Below are experts of layer 8 (counted from 0) of a mixture-of-experts language model. Rows are named router (the router's row for the expert), gate (a neuron's input weights, with its number), up (a neuron's input weights, with its number) and show model dimensions 128-255. Each number is 128 + 24 x the weight over its row's rms, rounded and kept within 0 to 255.
After each expert's rows: a language model's description of what the expert responds to. This comes from a sample of Wikipedia text that the model never trained on.

# expert 3
router [152 111  92  97 151 159 102 167 144 113 152 138 115 151 101 135 117 160 144 144 138 106 103  89 121 134 123 150 118 109 109 123 147 113 153 144 128 106  97 159 110 110 143 129 138 101 142 118 112 122 118 155 146 171 124 124 148 152 151 117 104 161  99 108 154  92 153 159 153  93 120  99 141 154 175 162 151 150  98  95 157 152 113  99  98 163  97 102 150 102 164 113  95 122 151 113 157 103 123 103 148 137 122 117  94 112 129 148 146 143  95 122 147 117 130 159 155 156 161 138 106 147  95 130 105 120 139 145]
gate0 [151 102 119 148 118  67 102 137 147  90 135  94 122 136 108 123  89 103 122 131 118 128 109  98 129 139 157 127 104 134 114 140 129 121 113 148 119 134 155 142 114 162 130 132 157  90 166 171  95 125 122 140 153 150 136 155 109 138 156 126 139 158 141 158 117 112  86  99 108 117 147 134 137 125  84  76  71 102 109  96 123 115  91  86 164 124 105  76 138 125  92 159 129 148  90 133 163 119 125 165 139 163  58  83 141 134 158 112 143 137 103  88 137 163 106 126 127  96 115 112  99 135 162 145 134 141 172 153]
up0 [118 129 129 121 156 122 117 134  98 116 131 117 110 128 153 112 134 185 100 145 114 121 127  92 129 107 138 103 139  78 132 124 105 113 126 161 136 154 142 147  83 131  91 121 133 118  76 127 120 144 122 198 154  96 152 134 117 154 136  96 118 145 139 148 141 117 194 137 141 145 109 117 105 140 122 147 112 138 114 117 100  88 135 126 153 123 163 122  82 123 131 110 130  68  95 156 113 161 120 135 157 126 121 124 147 117 104  99 122 117 120 114 109 124 122 160 147 128 119 105 145 150 139 153 113 136 133 140]
Definite article, possessives. The word "the" or "The" after prepositions like of, in, to, plus possessive 's and its, his, their; e.g. "in the family".

# expert 9
router [139 115 116 116 155 166 122 153 157 110 135 148 114 165 111 103  94 168 147 133 155  91 114 114 151 147 144 140 107 108  87 149 121 106 146 158 138 119  91 128 119 107 143 130 159 102 137  97 113 105 114 153 147 143 115 102 157 151 135 108 107 149 117  95 164  99 156 160 165  95 107 132 157 153 147 145 143 166 116 106 140 141 106 101  97 180 119 116 160 130 155 109  91 100 161 118 130 128 115 122 122 154 128 111  95 112 137 141 149 175  87 115 150 111 159 157 158 133 139 142 117 138 103 141 114 100 147 158]
gate0 [151 114 137 112 153 108 117 105 149 133 123 120 110 145  77 172 140 109 167 109 175  76 122  93 121 148 132 148 130  96 144 102 108 175 118 139  94 103 155 141 155 138 133 113 146 148 157 131 143 149 123 130 141 117 119 172 101 107 154 101 110 124 137 174 134 125 111 139 125 108 121 130 148 134 134  69 118 116  73  90 153 112 140 110 160 134 103 110 154 134 149 105 130 126 150 137  97  95 137 158 166 204 122 102 204 142 130  83 150 134 146 123 126 192 128 123 147 129 100 141 119 147 132 110 140  63 147 137]
up0 [132 174 105 131 171 126  91 122 135 105 108 100  94 131 132 141 156 214  92 148 127 138 116 135 125  76 147 166 101 135 147 101  90 159 106 180 130 140 132 127 107 128 121 119 143 181 112 130 127 121 126 164 135 144 156 148 112 116 147 146 177 168 134 146 167 149 141 106 134 129 115 121 119 151 116 143 122 144 166 164 136 125 122 102 141 119 170 116 122 101 134 108  87  97 102 163 100 138 113 151 147 146 120 120 152 130 139  83 133 104  69 120 151 127 102 150 157 139 108 122  94 144  95 109 111  98 133  59]
Verbs after subjects. Main verbs and auxiliaries right after a subject or to, especially had, has, have, make, provide, often followed by been or a.

# expert 6
router [157 115 107 106 158 150 103 141 160 105 148 152 101 188 105 112 106 150 157 149 157 108 102 105 160 139 122 157 106 100 103 147 132 106 157 147 128 107 104 154 102 103 152 149 152 106 148 100  99  98 104 155 144 154 129 100 158 141 159 108 107 142 110 113 143 105 147 156 154 104 104  97 148 155 147 147 138 156 101 105 146 153 109 105  94 155 103 105 148 106 155  99 111 120 155 109 149 124  96 112 153 142 109  98 100  93 147 151 158 149 107 112 156 116 150 148 141 149 151 150 104 150 106 135 101  98 153 147]
gate0 [150 122 120  94 115 141 107 139 149  96 148 123  92 177 103 132 117 143 145 151 172 110 103  65 134 130 154 123  89 110 136 121 142 109 127 139 129 127 149 156 139 151 137 103 171 111 173 143 115 120 124 134 145 161 112 155 164 127 170  81 128 108 147 127 145 101 147 132 162 100 101  97 155 184 125 102 149 156 101 115 150 133  94  81 120 156  96  99 176 126 145 122 131 126  93  81 114 134 126 123 156 150 120 102 133 112 211 135 170 171 105 117 127 157 119 161 118 148 145 123 118 166 144 114 142 113 137 143]
up0 [118 165  65 114 135 104 110 133 146  91 130 104 120 129 103 133 164 140 151 171 114 125 167 167 124  81 136 107 148 124 133  90 131 177 132 123 153 176 148  89 101 136 133 141 121 131 104 130 121 128 132 147 168 128 146 171 167 124 124 134 109 162 145 130 115 106 158 129 149 133 137  82  99 124 142 147 126 158  94 189 138 124 136 150 165 151 112 129 155 154 138 109  88 118  98 117 113 127 158 124 129  91  99 129 103  93 136 122 103 134 128 102  74  97 142 188 131 153 133 121 161 119  88 125 133  93 140 116]
Clause function words. Commas, which, was, he, it and other function words in running prose, plus surname endings in citations and tables, such as (Schaus, 1923).

# expert 10
router [157 115 107 107 159 150 103 141 159 104 148 152 101 187 105 112 106 150 156 149 158 108 102 105 160 140 121 158 107 100 104 146 132 107 157 147 128 107 105 154 101 103 152 148 152 106 148 100  99  98 102 155 144 154 129 101 157 140 159 108 106 142 109 113 143 105 147 156 154 104 103  96 148 155 147 148 137 156 102 104 146 153 109 105  95 156 103 105 148 106 154  99 111 120 154 109 149 125  96 112 153 142 109  98 100  93 148 151 159 149 107 113 155 115 150 147 141 149 151 151 104 150 105 135 101  98 153 147]
gate0 [147 107 134 120 172 135 102 135 151  93 153 127  88 186 122 112 102 147 152 126 164 145  82  75 146 157 152 150 127 115 145 143 100 128 157 136 128 127 102 161 110 114 151 134 161 122 127 122 121 133 111 136 158 140 142 110 133 132 153 104  96 173  91 132 154 123 155 156 135  91 120  80 145 148 156 120 125 170 135  77 170 129  97 102 119 157  93  63 144 129 127  87 112 124 147 105 172 109 129 130 127 157 154  96 138  97 145 103 139 143 130 100 127 131 131 145 142 154 153 163  87 178  90 125 120 131 130 134]
up0 [120 156 101 146 161 145  92 128 121 130 153  98 115 112 150 112 130 102 120 119 106 147 122 134 132  62 120 144 142 110 127 159 153 175  92 138 120 157 178 113 127 120 148 128 134 145  87 164  99 139  98 159 138  94 118 133 131 137  80 156 152 123 138 179 117 129 145 104 127 141 116  71 102 135 113 117 164 103 132  97 124 126  92  83  98 106 134 140 136  88 121 136 110 117 129 176 113 150 110 149 155  91 163 115 121 173 147 111  56 105 157 126 102 114 133 104 126 117 116 100 145 128 137 163 100 124 141 133]
Prepositions, articles, table numbers. Common words like in, a, of, and, periods and digits in prose and table cells, plus inner pieces of surnames and place names.

# expert 11
router [157 115 107 106 157 151 103 141 160 105 148 152 101 187 106 111 106 149 156 150 157 108 103 105 160 140 121 157 106 100 103 146 132 106 157 148 128 107 105 154 102 103 152 148 152 106 148 100  99  99 103 155 144 154 129 100 158 140 159 108 106 142 110 114 143 105 147 156 154 104 104  96 148 156 148 148 138 156 101 104 147 153 109 105  94 155 103 104 148 106 155  99 110 119 155 109 150 125  96 112 154 142 109  98 100  93 147 150 158 149 108 112 156 116 150 147 141 150 151 151 104 149 105 135 101  98 153 147]
gate0 [128  97  94 100 139 130 113 160 166  83 150 146 124 180 112 136 155 150 132 130 164 128  87  69 140 137 154 169 113 110 130 147 120 117 172 149 139 144 125 114 119 169 135 143 161  86 114 111 114  88 100 153 171 158 133 133 100 135 176 100 100 140 121  91 153 125 163 125 139  81 122 108 141 158 124 125 140 115  84  89 127 126  98 117 126 150  87 106 150 138 131  96 105 123 121  93 147 111 123 149 148 170 148  88 136 133 154 130 182 140  83 110 127 162 128 145 154 130 136 154  89 157 110 114 143 127 146 116]
up0 [130 116 144 150 162 117 114 115 140  81 158 105 125 126 158  73 141 122  99 121 144 146  84 123 118  96 110 134 115 112 165 130 109 156 135 187 119 155 145 128 129 169 150 125 132 126 124 123 105  92 104 149 117 107 127 144  94 164 137  91 169 124 105 122  93  84 122 121 125 122 113 109 128 102  91 119 131 140 125 148 123 114 113 131 126 144 175 144 121 182  79 134  37 101 126 146 109 136 142 119 158 119 126 149 152 119 114  96  84 110 110 117 112 120 164 129 155 142 150 111 153 130  74 186 112 115 137  96]
Table cells and digits. Table pipes and line-ending pipes, single digits in numbers, percentages and dates, and word pieces inside table rows and citations.

# expert 22
router [169 110 105 102 149 136 113 124 141 102 158 149 107 168 112 115  97 159 146 157 154 101  88 128 162 124 123 146 111 121  97 145 134 120 145 140 123 130  82 179 121 108 148 142 146 104 167 101 112 110 110 146 141 129 138 101 146 125 152 122  82 168  95  98 149 103 157 159 157 105 104 131 138 158 140 123 122 155 111 104 139 153 115 126  97 139 111 113 171 100 149 109  97  91 149  95 135  98 125 122 151 149 117 120 103 103 138 144 127 152  99  93 152 122 155 153 147 147 175 167 110 132 101 131 107 105 170 145]
gate0 [133 109 145 133 119 141 108 159 128  79 125 149  87 136 117  85 111 143 122 163 136 104  89  87 114 138 133 121 101 143 143 131 141 133 123 155 127 111 140 148  90 164 173 125 155 101 122 159 159 154 120 136 125 137 150 128  82 116 156 125 137 158 132 139 115 137 132 141 172  96 123 123 112 122 117  91  97 149 117 149 144 128 122 110 145  97 166 111 188 114 149 158 156 125 117 156 152 111  98 153 167 165 102 113 152 108 176  95 151  99 132 133 141 141 115 138  96 123 118 157 165 137 126 132 161 116 168 156]
up0 [ 95 119 107 119 149 120 127 166 170 103 125 120 117 128 162 139 122 157 155 125  84 156 124 142  70  95 146 149  71 127 123 145 105 124  94 118 139 139 173 137  93  92 139 166 146 135  90  94  77 154 129 135 144 155  99 163 159 130 135 136 117 141 119 167  99 109 175  93 129 141 118 119  90 127 118 155 110 145 100 174 144 128 104 127 108 139 161 163 102 108 139 119 115 129 139  96  94 189 124 143  75 126 130 155 149 113 136  93  97 149 142 119 136 123 166 102 137 152 121 129  99 147 148 134  99 136 145  87]
Food and material nouns. Word starts for foods, crops and materials after and, with or a comma, such as beans, beef, salt, sugar, corn, oil.

# expert 38
router [141 123 102 121 160 166 109 136 154 100 139 147  93 169 115 120  97 161 161 137 170 117 116 109 141 156 133 156  98 106 113 138 134 119 143 151 131 117 101 151 100  95 151 158 150  89 141  99  96  96 113 161 157 174 124 107 149 143 160 106 116 123 112 115 154  98 150 146 150 125  84  96 171 134 141 151 131 162 112 112 149 139  99 111  92 153  95 120 145  87 156 106 114 124 139 122 149 114 114 110 149 139 118 102 109 104 140 136 167 137 100 112 147 132 156 170 157 160 161 146 105 136  93 126 101 108 159 136]
gate0 [125 130 116 117 114 103  95 114 151  93 131 119  99 145 137 115 112 149 126 125  88 103 121  78 119 122 106 136 129 117 144 139 163 124 114 169 148 128 115 123 103 111 149 113 155 106 110 126 144 158 143 140 156 142 157 135  86 132 164  58  66  94 174 113 132 132 112  97 155 116 139 108  98 123 137 140 102 125 139 111 147  96  96 138 132 136 118 101 119 116 126 128 129 135 115 116 146  87 120 126 124 139  94  99 146  84 134  77 131 118 109 122 100 160  89 131 114 131  72 125  88 194 109 119  92  89 162 131]
up0 [130 121 118 143 129 144  94 132 126 138 155  98 103 131 165 118 152 161 116 158  92 147 121 129 140 150  96 118 128 114 129 120 157 155 132 164 150 154  97 140 168  82 132 156 128 131  75  82 134 146  94 174 154 118 116 120 156 137 145 128  99 104 132 101 110  60 129 104 153 144 144  87  90 109 133 135 163 129 164 155 120 115 111 156 135 129 109 161  92 110  87  84 132 140 121 168 120 133 115 122 104  87  52 119 158 117 119  76 131 127  87 130 158 116 129 150 153 162 115 141  98 159 105 145 114  96 149 101]
Commas after intro phrases. Commas closing an introductory or appositive phrase in biographies, such as In February 2016, and life-section words like Career, children, marriage.

# expert 4
router [127 102 121 106 124 142  96 121 134 105 167 164 123 185  96 105 121 147 165 118 132 128  91  95 148 148 162 168 122  96 122 130 137  97 157 129 103 117  88 163 102  99 159 160 161 104 137 106  75 109 119 166 163 147 126  83 134 146 155  98  92 141 106 112 140 108 170 159 143 115 127 103 119 132 135 150 146 134 108 124 142 143  90  84 107 153 115  90 153 135 156 101 116 110 145  98 142 126 112 115 161 123 107  98  75 111 139 131 158 128 102 120 124 131 128 149 156 129 126 137 115 152 112 114 110 113 165 161]
gate0 [126 144 118 127  95 127 125  98 150  97 126 100  91 138  96 118 150 129 128 161 125 127  93 105 123 101 162 156 139 161 141 149 107 129 124 148  94 133 141 107 120 147 142 117 153 117 132 129 145 142 132 152 154 149 162 182 137 156 155 109 113 150 145 103 104 121 105  81 115 108 139  91 130 131 121  79 120 151 107  90 137 107 110 119 116 137  95 104 160 107 118 151 134 102 108 109 131 122  98 172 163 142 103 100 183 136 180  78 116 174 151 126 120 153 139  83 119 103 111 163  93 131 161 139 123 171 134  92]
up0 [101 123 153 122 143 132 104 197 156 108 116  85 119 124 158 140 139 174 130 162 103 156  61 142 135  90 100 109 132  82 144  95  97 163 109 131 127 137 135  84  85 108 112 116 106 108 103 118 122 132 120 140 145 112 151 122 116 123 174 130 105 165 120 137  89  86 153 137 135 141 152  97  81 119 108 128 111 187 125 149 109 122 123 116 153 107 135 149 112  79 171  78  52 149 107 149  94 154 120 112 122  93  92 147 127 129 132 120  90 107 116 130 150 144 146 133 148 132 103 112 108 127  89 180 103 103 164 117]
Foreign name fragments. Short mid-word pieces inside Spanish, Portuguese, French and other foreign proper names, such as Cic-l-ón, Montp-ell-ier, F-ag-undes.

# expert 20
router [157 115 107 107 158 150 103 141 160 106 149 152 100 188 105 113 106 149 156 150 158 107 103 106 160 140 121 157 108  99 103 146 132 107 157 147 128 107 105 154 101 103 152 149 153 106 148 100  99  99 103 155 144 154 129 101 158 140 159 108 107 141 110 114 143 105 147 155 154 104 103  97 148 155 147 148 137 156 101 105 147 153 109 105  94 155 104 104 148 106 155 100 110 120 154 109 149 125  96 112 153 142 109  98 100  93 147 151 158 150 108 112 156 116 150 147 141 149 151 150 103 150 105 135 102  98 153 148]
gate0 [150 109 118 153  96 140 130 138 139 114 179 139 104 140  96 158 113 112 136 122 116 106  85 105 153 120 167 119 129 150 126 130 109 141 105 166 103 158 129 120 122 154 121 128 134 138 138 134 107 135 151 134 168 158 137 169 135 109 131  81 140 152 131 139 139 106 112 131 123 132 133  74 150 175 140  64 142 107 140 113 113 133  80 106 159 125 104  83 122  92 119 125 110  91 101 141 147 115 122  88 121 163 128  85 150 114 166 147 130 162 176  87 128 130 164 147 117 123 136 152 104 153 135 179 100 105 135 102]
up0 [132 144  99 144 158  94 140 124 133 112 144 127 121 125 106 164 121 119  86 125 125  98 107 150 137 121 116 161 119 112 142 100 106 176 137 148 136 148 133 110 111 177 124 128 104 145 139  84 145 112 134 161 167 174 124 154 137 130 129 113  99 120 135 145 101 123 128  81 163 129 103 109 132 134 139 131 127 124 130 159 110  97 140 110 135 128 119 156 163 112 106 109  75 155 130 145 131 106 122 127 111 126 108 144 167 110 151  90 117 124 105 125  94  94 153 166 138 163  98 104 134 142  80 173 124 123 137 121]
Mixed word pieces. Assorted mid-sentence words and mid-word pieces, such as flow, gene, loss, Outstanding, plus digits and line breaks in tables and lists.

# expert 37
router [166  96 108  92 155 126 100 146 165 123 156 140 111 167 116 103 115 139 160 144 162 112 119  97 147 166 115 145 103 113  97 137 145  86 136 157 125 130 101 151  80 108 141 142 141 110 134 109 112  91 120 138 150 139 119 122 145 165 150 117 105 151 120 113 161  96 145 146 157  83 103  92 146 145 159 124 132 151  92 114 160 140 101 111 114 166  92 125 156  87 158 115 114 117 143  86 139 111  96 103 136 155 109  84 112 111 161 145 144 127 120  97 155 108 139 163 131 166 160 139  92 145 106 120 115  99 175 136]
gate0 [139 139 138 149 116 122 128 149 104  94 151  95 111 146 128 139 132 141 107 119 127 119 100  93 158 168 171 125 102 177 145 134 120  92  99 158 136 114 114 125 147 170 146 117 147 100 113 123 135 127 110 132 143 120 121 160  87 147 136  78 101 151 157 125 133  82 119  93 107  89 158 133 109 135 122  94 146 139 108 105 133  92 115  85 167 150  97  91 142 133 114 144 107  89 127  81 149 107 109 129 143 167 120 113 162 101 143  97 160 122 132  73  90 142 114 124 128 115 128 165  67 160 134 128 130 159 131 152]
up0 [175 117 106 130 127 116 115 164 114 104 119 133 129 123 150 155 204 145 120 160 156 145 111 130 149  78  84 109  94 149 189 112  84 173 125 145 118 137 128  88 122 139 110 118 133 103  94 105 118 104  92 180 150 153 134 158 136 149 156 141 101 162 128 140 142 109 150 123 128 119 109 121 146 127 143 116 178 160 138 153 121 105 140 152 136 113 153 114 120 128  83 107 130 104  98 146 138 155 131 138 119 130 151  89 143  99 148 100 103 117 137 113 127 119 179 119 195 138 100 156 149 159 101 125  96 125 184 122]
Paragraph and section breaks. Paragraph-ending periods with blank lines, section heading markers ==, and opening parentheses after names, such as Regnosaurus (meaning.

# expert 13
router [156 115 107 107 158 150 103 141 160 104 148 152 101 187 105 113 105 150 156 150 157 108 103 105 160 140 121 157 107 100 104 147 132 106 157 147 128 108 104 154 102 103 151 148 152 105 148 100 100  99 103 155 144 154 128 101 157 140 159 107 107 142 110 114 143 105 146 156 154 104 103  96 148 155 148 148 138 156 100 105 146 154 109 105  94 155 104 105 148 106 154  98 110 120 155 109 150 125  96 112 154 142 109  98 100  92 147 151 158 149 108 112 157 116 150 148 140 149 151 151 104 150 105 135 101  98 153 148]
gate0 [160  79 126 119 108 157  92 159 146 108 149 116  96 162  94 124 105 147 120 117 127  94 125  96 114 128 136 162 123 182 130 117  88 126 111 169 121 114 122 128  61 136 146 121 129 105 172 128  87 110 106 153 176 164 126  99 143 142 156  99  97 147 119 115 129 109 108 152 124 111 132 113 151 151 125  94  82 122 100 132 136 152  98 132 155 139  90  66 138 165 167 145 132 101  97 115 133 104 107  85 171 142 100 135 146 119 134  94 119 171 146  78 131 145 127 146 125 112  96 135 140 166 112 139 136 128 151 128]
up0 [130 126 114 117 172  95 131 131 117 100 113 135 125 128 144 122 147 145  95 190  89 128 150 147 143  88 118 144 149 130 173 107 114 164 148 148 128 179 124  92 135 112 166 116 128 157 155 118 133 113 106 122 170 135 113 128 154 137 113 136 151 139 152 161 134 110 154 116 109 164 134 105 157 118 129 131 177 130 119 171 177 130 142 123 110 140 110 145 137  70 131  86  93 127 125 154 103 128  65 140 135 110 129 121 156  75 113 108 115  95  78 105 116 133 144 113 155 105 141 123 112 169  88 136 114 118 165  93]
Numbers and word pieces. Digit pieces in years and numbers inside tables or dates, such as 19, 80, 64, and mid-word fragments like et, ate, go.

# expert 21
router [160 115 116 110 158 162 108 143 154  98 139 149 111 174 100 106 105 153 156 152 158  93 102 114 147 145 130 151  99 101 106 139 151 102 156 145 127 104  88 155 116 100 152 151 163  96 144 113 103 106  96 169 134 145 125 100 146 142 167 114 119 145 114 116 147 118 134 149 139 107 114 103 146 145 157 145 119 141 104  89 144 155  98  97 100 152 106 103 145 107 151 100  99 128 147  92 158  94 102 107 163 158 109  90  93 101 150 159 150 151  98 114 158 110 143 153 142 150 153 152 113 150  95 146  93 101 143 145]
gate0 [126 154 113 125 109 143 131 125 162 100 131 126 127 141  98 159 108 111 123 125 146  94 134  91 114 110 141 139 132 102 159 134  96 119 113 127  97 123 136 116 101 165 177 119 114 145 145 126 142 144 100 144 171 145 157 162 111 115 165 104  98 135 183 146 159 155 127 120 146 111 117 136 127 126 111 115 105 129 125 108 171 153  97  85 101 120  96  87 175 102 170  91 131 155  77 102 127 122 115 127 139 170 117 106 167 114 182  89 158 126 162 115 108 157 104 137 120 125  99 101 103 162 134  93 124 107 110 181]
up0 [137  90 118 122 158  85  93 131 141 135 116 108 114 123 126 167 157 117 107 122 124 138 110 129 113  83  77 118  95 109 139 126 149 178 136 145 158 164 156 126 147 141 134 114 121  96 105 137 108 132 125 179 165 167 149 196 121  91 131 172 146 172 111 100  97 103 123 128 142  95 113 128 120 123 107 117 126 133 137 120 127 111 105  80 128 110 125 184 121 102 142 103  98 169 113 157  79 136 113 176 151 127  98 153 170 115 162 115 106  96 138 147 111 111 158 143 148 132  79 111 110 128 123 159 111 115 125  97]
Superlative and plural nouns. Nouns and determiners after of, one of, or the most, such as others, those, these, coaches, type, items.

# expert 14
router [150 129 130 108 168 130 115 147 164  73 141 149 130 181 130 128 116 163 165 140 179 103  93 113 157 118 154 138 115 101 102 168 111 127 138 144 149  89 118 154 107 119 143 124 149 130 142  98 113  97  90 133 141 119 152 120 140 129 140 118  84 153  97  95 156 129 151 161 146  94 117  90 158 139 168 112 113 155 106 114 149 162 122 107 106 143 101  86 142  98 156 106 122 120 133 115 160 124 132 110 147 138 108  91 116 126 135 150 177 145 122  92 147 120 166 147 140 133 154 154 119 161  87 126 107  97 143 132]
gate0 [145 126 130 118 120 120  76 131 147  96 152 109 126 140 138 134 186 144 141 144 106 111 101 112 130 122 161 161 131 109 146 128  78 127  73 136 126 150 164 127 114 183 112 112 128 114 120 168 133 126 101 161 148 133 165 167 143 107 143  97  78 125 135 112 133 110 113 121 113 133 135 101 147 144  90  49 127 144 147 145 136  95 100  99 159 134  95 132 136 154 117 124 151 116 124  86 149 131 151 140 138 144 125  85 142 118 131 133 108 118 155 105 134 189 102 113 150 109 156 135  77 145  94 135 147 126 157 144]
up0 [134 114 114 129 135 100 106 161 138 131 120  92 104 129 138 120 183 172  87 161 142 164 111 146 142  82  95 128 107 112 111 114 125 130 136 142 138 124 150 122 135  97 136 133 165 139  86  99 116  95 117 197 124 139 151 163 114 117 116 136 131 151 132 161 135 128 133 122 142 126 148 123 111  99 119 125 161 139 121 191 169 122 130  86 112 123 108 134 137 110 129 108  94  80 122 161 143 175 168 138 123 130 115  87 161  87 135  81 117 120 113 115 100 119 166  82 152 123 125 134 107 117 139 177 104  81 157 115]
Table, statistics, chemistry tokens. Row-ending pipes, parentheses, colons and digits in data tables, census statistics, chemical identifiers and gene-function lists, such as vacancy and signaling.

# expert 7
router [157 116 107 106 158 150 102 141 160 105 148 152 101 187 105 112 106 149 156 150 157 108 103 105 160 140 122 157 107  99 104 147 133 107 157 148 128 107 105 154 102 103 152 148 152 106 148 100  99  98 103 155 144 154 129 101 157 140 159 108 107 142 109 114 144 105 147 156 154 104 103  96 148 155 148 147 138 156 101 104 146 154 109 105  94 155 103 105 148 106 156  99 111 120 154 110 149 125  97 113 153 142 110  98 100  93 147 150 158 150 108 112 156 116 150 147 141 149 151 151 104 150 105 135 101  98 153 148]
gate0 [130  92 128 137 101 119 111 132 159 115 139 138 147 141  92 118 169 171 152 163 137  98 131 106 137 158 159 133 107 124 139 144 126 143 154 138 105 106 103 141 108 140 121 162 157  93 125 149 123 128 123 159 146 155 158 166 136 117 161  95 127 103 143 126 110  77 105 154 155 121 140  89 131 162  98  80 133 163  79 142 170 130 102  96 124 126 102 114 160 120 133 121 191 107  94 103 178 152 140 133 124 171 120  84 156 104 190 132 150 159 143  93 114 191 124 132 129  85 123 112 117 113 110 120 158 127 137 132]
up0 [114  93 107 138 122  99 108 159 153 156 102 108 106 121 143 141 177 170 171 148 114 152 150 169 116  83 127 150  82 136 136  97 147 167 134 135 139 125 117 121 116 108 109 180 115 106 146 122  89 112  75 143 146 137 118 149 159 114 123  87 165 145 122 131  93  84 143  79 116 135 142  98 112 101 119 162 144 149 103 158 152 131 136 150 108 122 100 160  92 106 115  98 118 112 115 113 146 176 126 126 135 130 152 141 140  95 153 136 137 111 119 122 132 143 141 131 141 122 147 121 112 131 139 121 106 115 168  80]
Coordinates, lists, script bytes. Coordinate symbols and digits (°N, ′, ″S), table pipes and list dashes, taxobox words like Insecta, Class, and CJK/Thai byte fragments.

# expert 35
router [147 115 110 103 161 154 101 140 162 109 154 152 105 191 104 116 109 149 152 148 153 103 110 102 161 140 130 158 106  96 100 143 134 102 157 144 130 107 101 148  98 105 151 155 151 109 151  98  96  96 106 157 143 155 119  94 157 136 154 101 103 139 109 119 140 106 148 151 158 106 104  97 145 159 143 146 140 157 109 107 145 155 110 105  93 153  98 103 150 101 158  96 113 119 157 104 144 122  97 117 155 146 104 100  97  90 148 151 161 149 113 115 149 119 150 148 144 150 153 144 108 142 107 136 108  95 154 138]
gate0 [142 116 139  83  95 114 127 158 156 108 131 119 109 138 101 149 151 116 125 147 130 118 130 101 143 124 145 129 125 160 159 130  92 113 132 152 134 135 149 119  93 169 140 123 135 118 145 122 165 186 111 169 148 166  85 132 167 135 147  62  89 168 157 158 130 138 118 121 130  89 152  97 120 150 111  72 116 156  77 147 128 124 104 120 115 153 105  94 118 131  99  93 148 121  87  86 147  96 133 126 110 146 141  83 160 106 135  98 142 142 108  97 119 154 117 121 135  98 119 177  93 148 120 157 141 133 166  99]
up0 [109 128  77 120 156 102 134 145 165 110 131 126  87 137 154 137 144 129 118 140 125 142 147 170 100  76 139 131  98 112 172 123 129 130 146 162 148 153 152 139 106 116 150 125 126 126  91 104 132 120  70 133 161 149  95 155 144 127 130 132 152 167 106 177 100 113 110 113 142 127 147  96 101  99 138 138 134 153  92 141  94 149 136 118 122 110 121 126 129 132 131 104 142 117 137 165 125 139  99 158 134 128 104 106 118  73 119  73  93 138  90 127 134 144 163 174 119 117 110 133  93 130 135 104 111 112 130 133]
Numbers, dates, infobox fields. Digits inside numbers and scores, month names in dates, and infobox labels such as Occupation, Genre, Labels.

# expert 8
router [167  93  87 126 152 147  91 114 164 116 156 162  96 185 114 116 116 146 156 151 165 108 109 112 127 143 117 160  85  92 107 149 147 128 162 147 117 128 114 135  89  91 138 125 159  97 140  94 100  94  77 152 149 164 118  93 116 169 164 104 141 143 105 114 128  95 148 163 144 108 104 108 144 159 138 122 134 137 117  93 136 155 106  90  82 152 118 122 147 107 139 112 104 115 151 102 143 132 120  89 141 118 153 113 128 113 146 155 157 138 136 114 131 106 172 157 124 148 168 169 120 150 125 107 126 114 144 147]
gate0 [150 112 101 119 120 148 128 136 151 136 140 122 104 145 114 130 143 150 144 145  94 112  86  74 122 108 126 109 117 132 115 134 129 134 137 108 109 106 151 111 137 167 140 122 139 131 121 176 114 118  94 148 148 136  99 155 139 137 131  80 103  78 172 142 147 116 152 118  90 121 142  82  83  96 136  65 114 140 120 165 146 119  83 101 161 154  98 102 134 132 107 122 123 170  65 105 136 158 130 109 134 153 154 112 143 144 176 134 123 140 133 134 128 137 144  89 109 107 138 152 112 150 135 141 145 119 122 164]
up0 [127  97  90 150 173 143 124 175 172  99 152 105 118 128 109 142 169 179 134 119 127 134  85 157 134  93 133 100 124 114 111  91 116 145 153 124  86 163 142  84 122 118 131 150 156 132 126 106 161 108 129 139 129 172 130 146 126 122  93 176 109 122  90 129 117 109 155  98 134 119 126 104 130 135 151 132 118 162 135 151 127 131 129 127 160 100 144 159 121  81 111 136 115 160 130 146  97 147 102 111 137 166 120  90 144 114 133 103 119  81  91 154 160  91 129 129 170 158 105 148  81 120 123 152 111 134 134 103]
Media terms, -ion pieces. Mid-word pieces like ion in disproportionate and acc-ording, plus media words such as review, episode, version, Magazine, and Japanese katakana.

# expert 1
router [145 112 116 113 179 143 101 150 126 107 151 144 104 172  98 122 106 148 147 149 170  91 107 127 170 128 135 127  98 114 100 163 148 119 143 146 126 106 130 132 102 104 149 129 145 123 153 104 124 111 101 153 159 142 138  94 160 152 150 111 124 137  92  87 134 109 170 150 153  95 119 100 181 147 152 141 158 163 101 106 155 152  99  98  94 149 111 132 144 102 145 108 122 119 147  94 149 105 105 126 139 148 116 108 103 107 137 150 152 151 105 112 152 123 158 153 159 140 151 148  86 164  98 115  97 105 148 162]
gate0 [120  98 118 147 108 104 140 177 124 133 144  93 118 137 102 179 130  85 118 138 170  98 104  97 114 163 152 113  88 117 134 146 109 146 140 142 111 132 135 137  76 158  89 134 110 139 143 158 163 137  98 126 133 147 132 133 132  95 147  78  86 118 140 124 114 112 146 146 121 126  96  99  85 135 110  72 160 133 114  84 143 116  65 133 113 131 114 110 152 137  99 149 151  97 102 113 107 146 131 112 138 142 134 146 152 126 170  66 138 149  97 111 108 139 157 136 109 106 115 115 107 177  80 156 141 132 151 119]
up0 [134  72 131 102 159 134  82 100 145 106 128  92  83 122 136 112 125 145 123  94 128 162  85 139 147  82 120 126  62 122 172  95 158 171 136 106 175 138 141 141 146 137 150 147 151 102  96 105  88  94 119 162 134 133 110 157 111 100 155 104 145 121 138 147 140 115  96 115 104 125 142 124 120 122 102 133 112 123 109 147 156 116 133 124 131 101 150 157 136  85 128 107 119 129 154 111 127 152  97 125 143 143 100 122 115  96 125 102 123 104 131 103 184  94 141 131  95 148 102 111 104 114 112 140 128 135 145 146]
Spatial position words. Position and side words after an article or possessive, such as right, left, front, upper, rear, often in descriptions of buildings or bodies.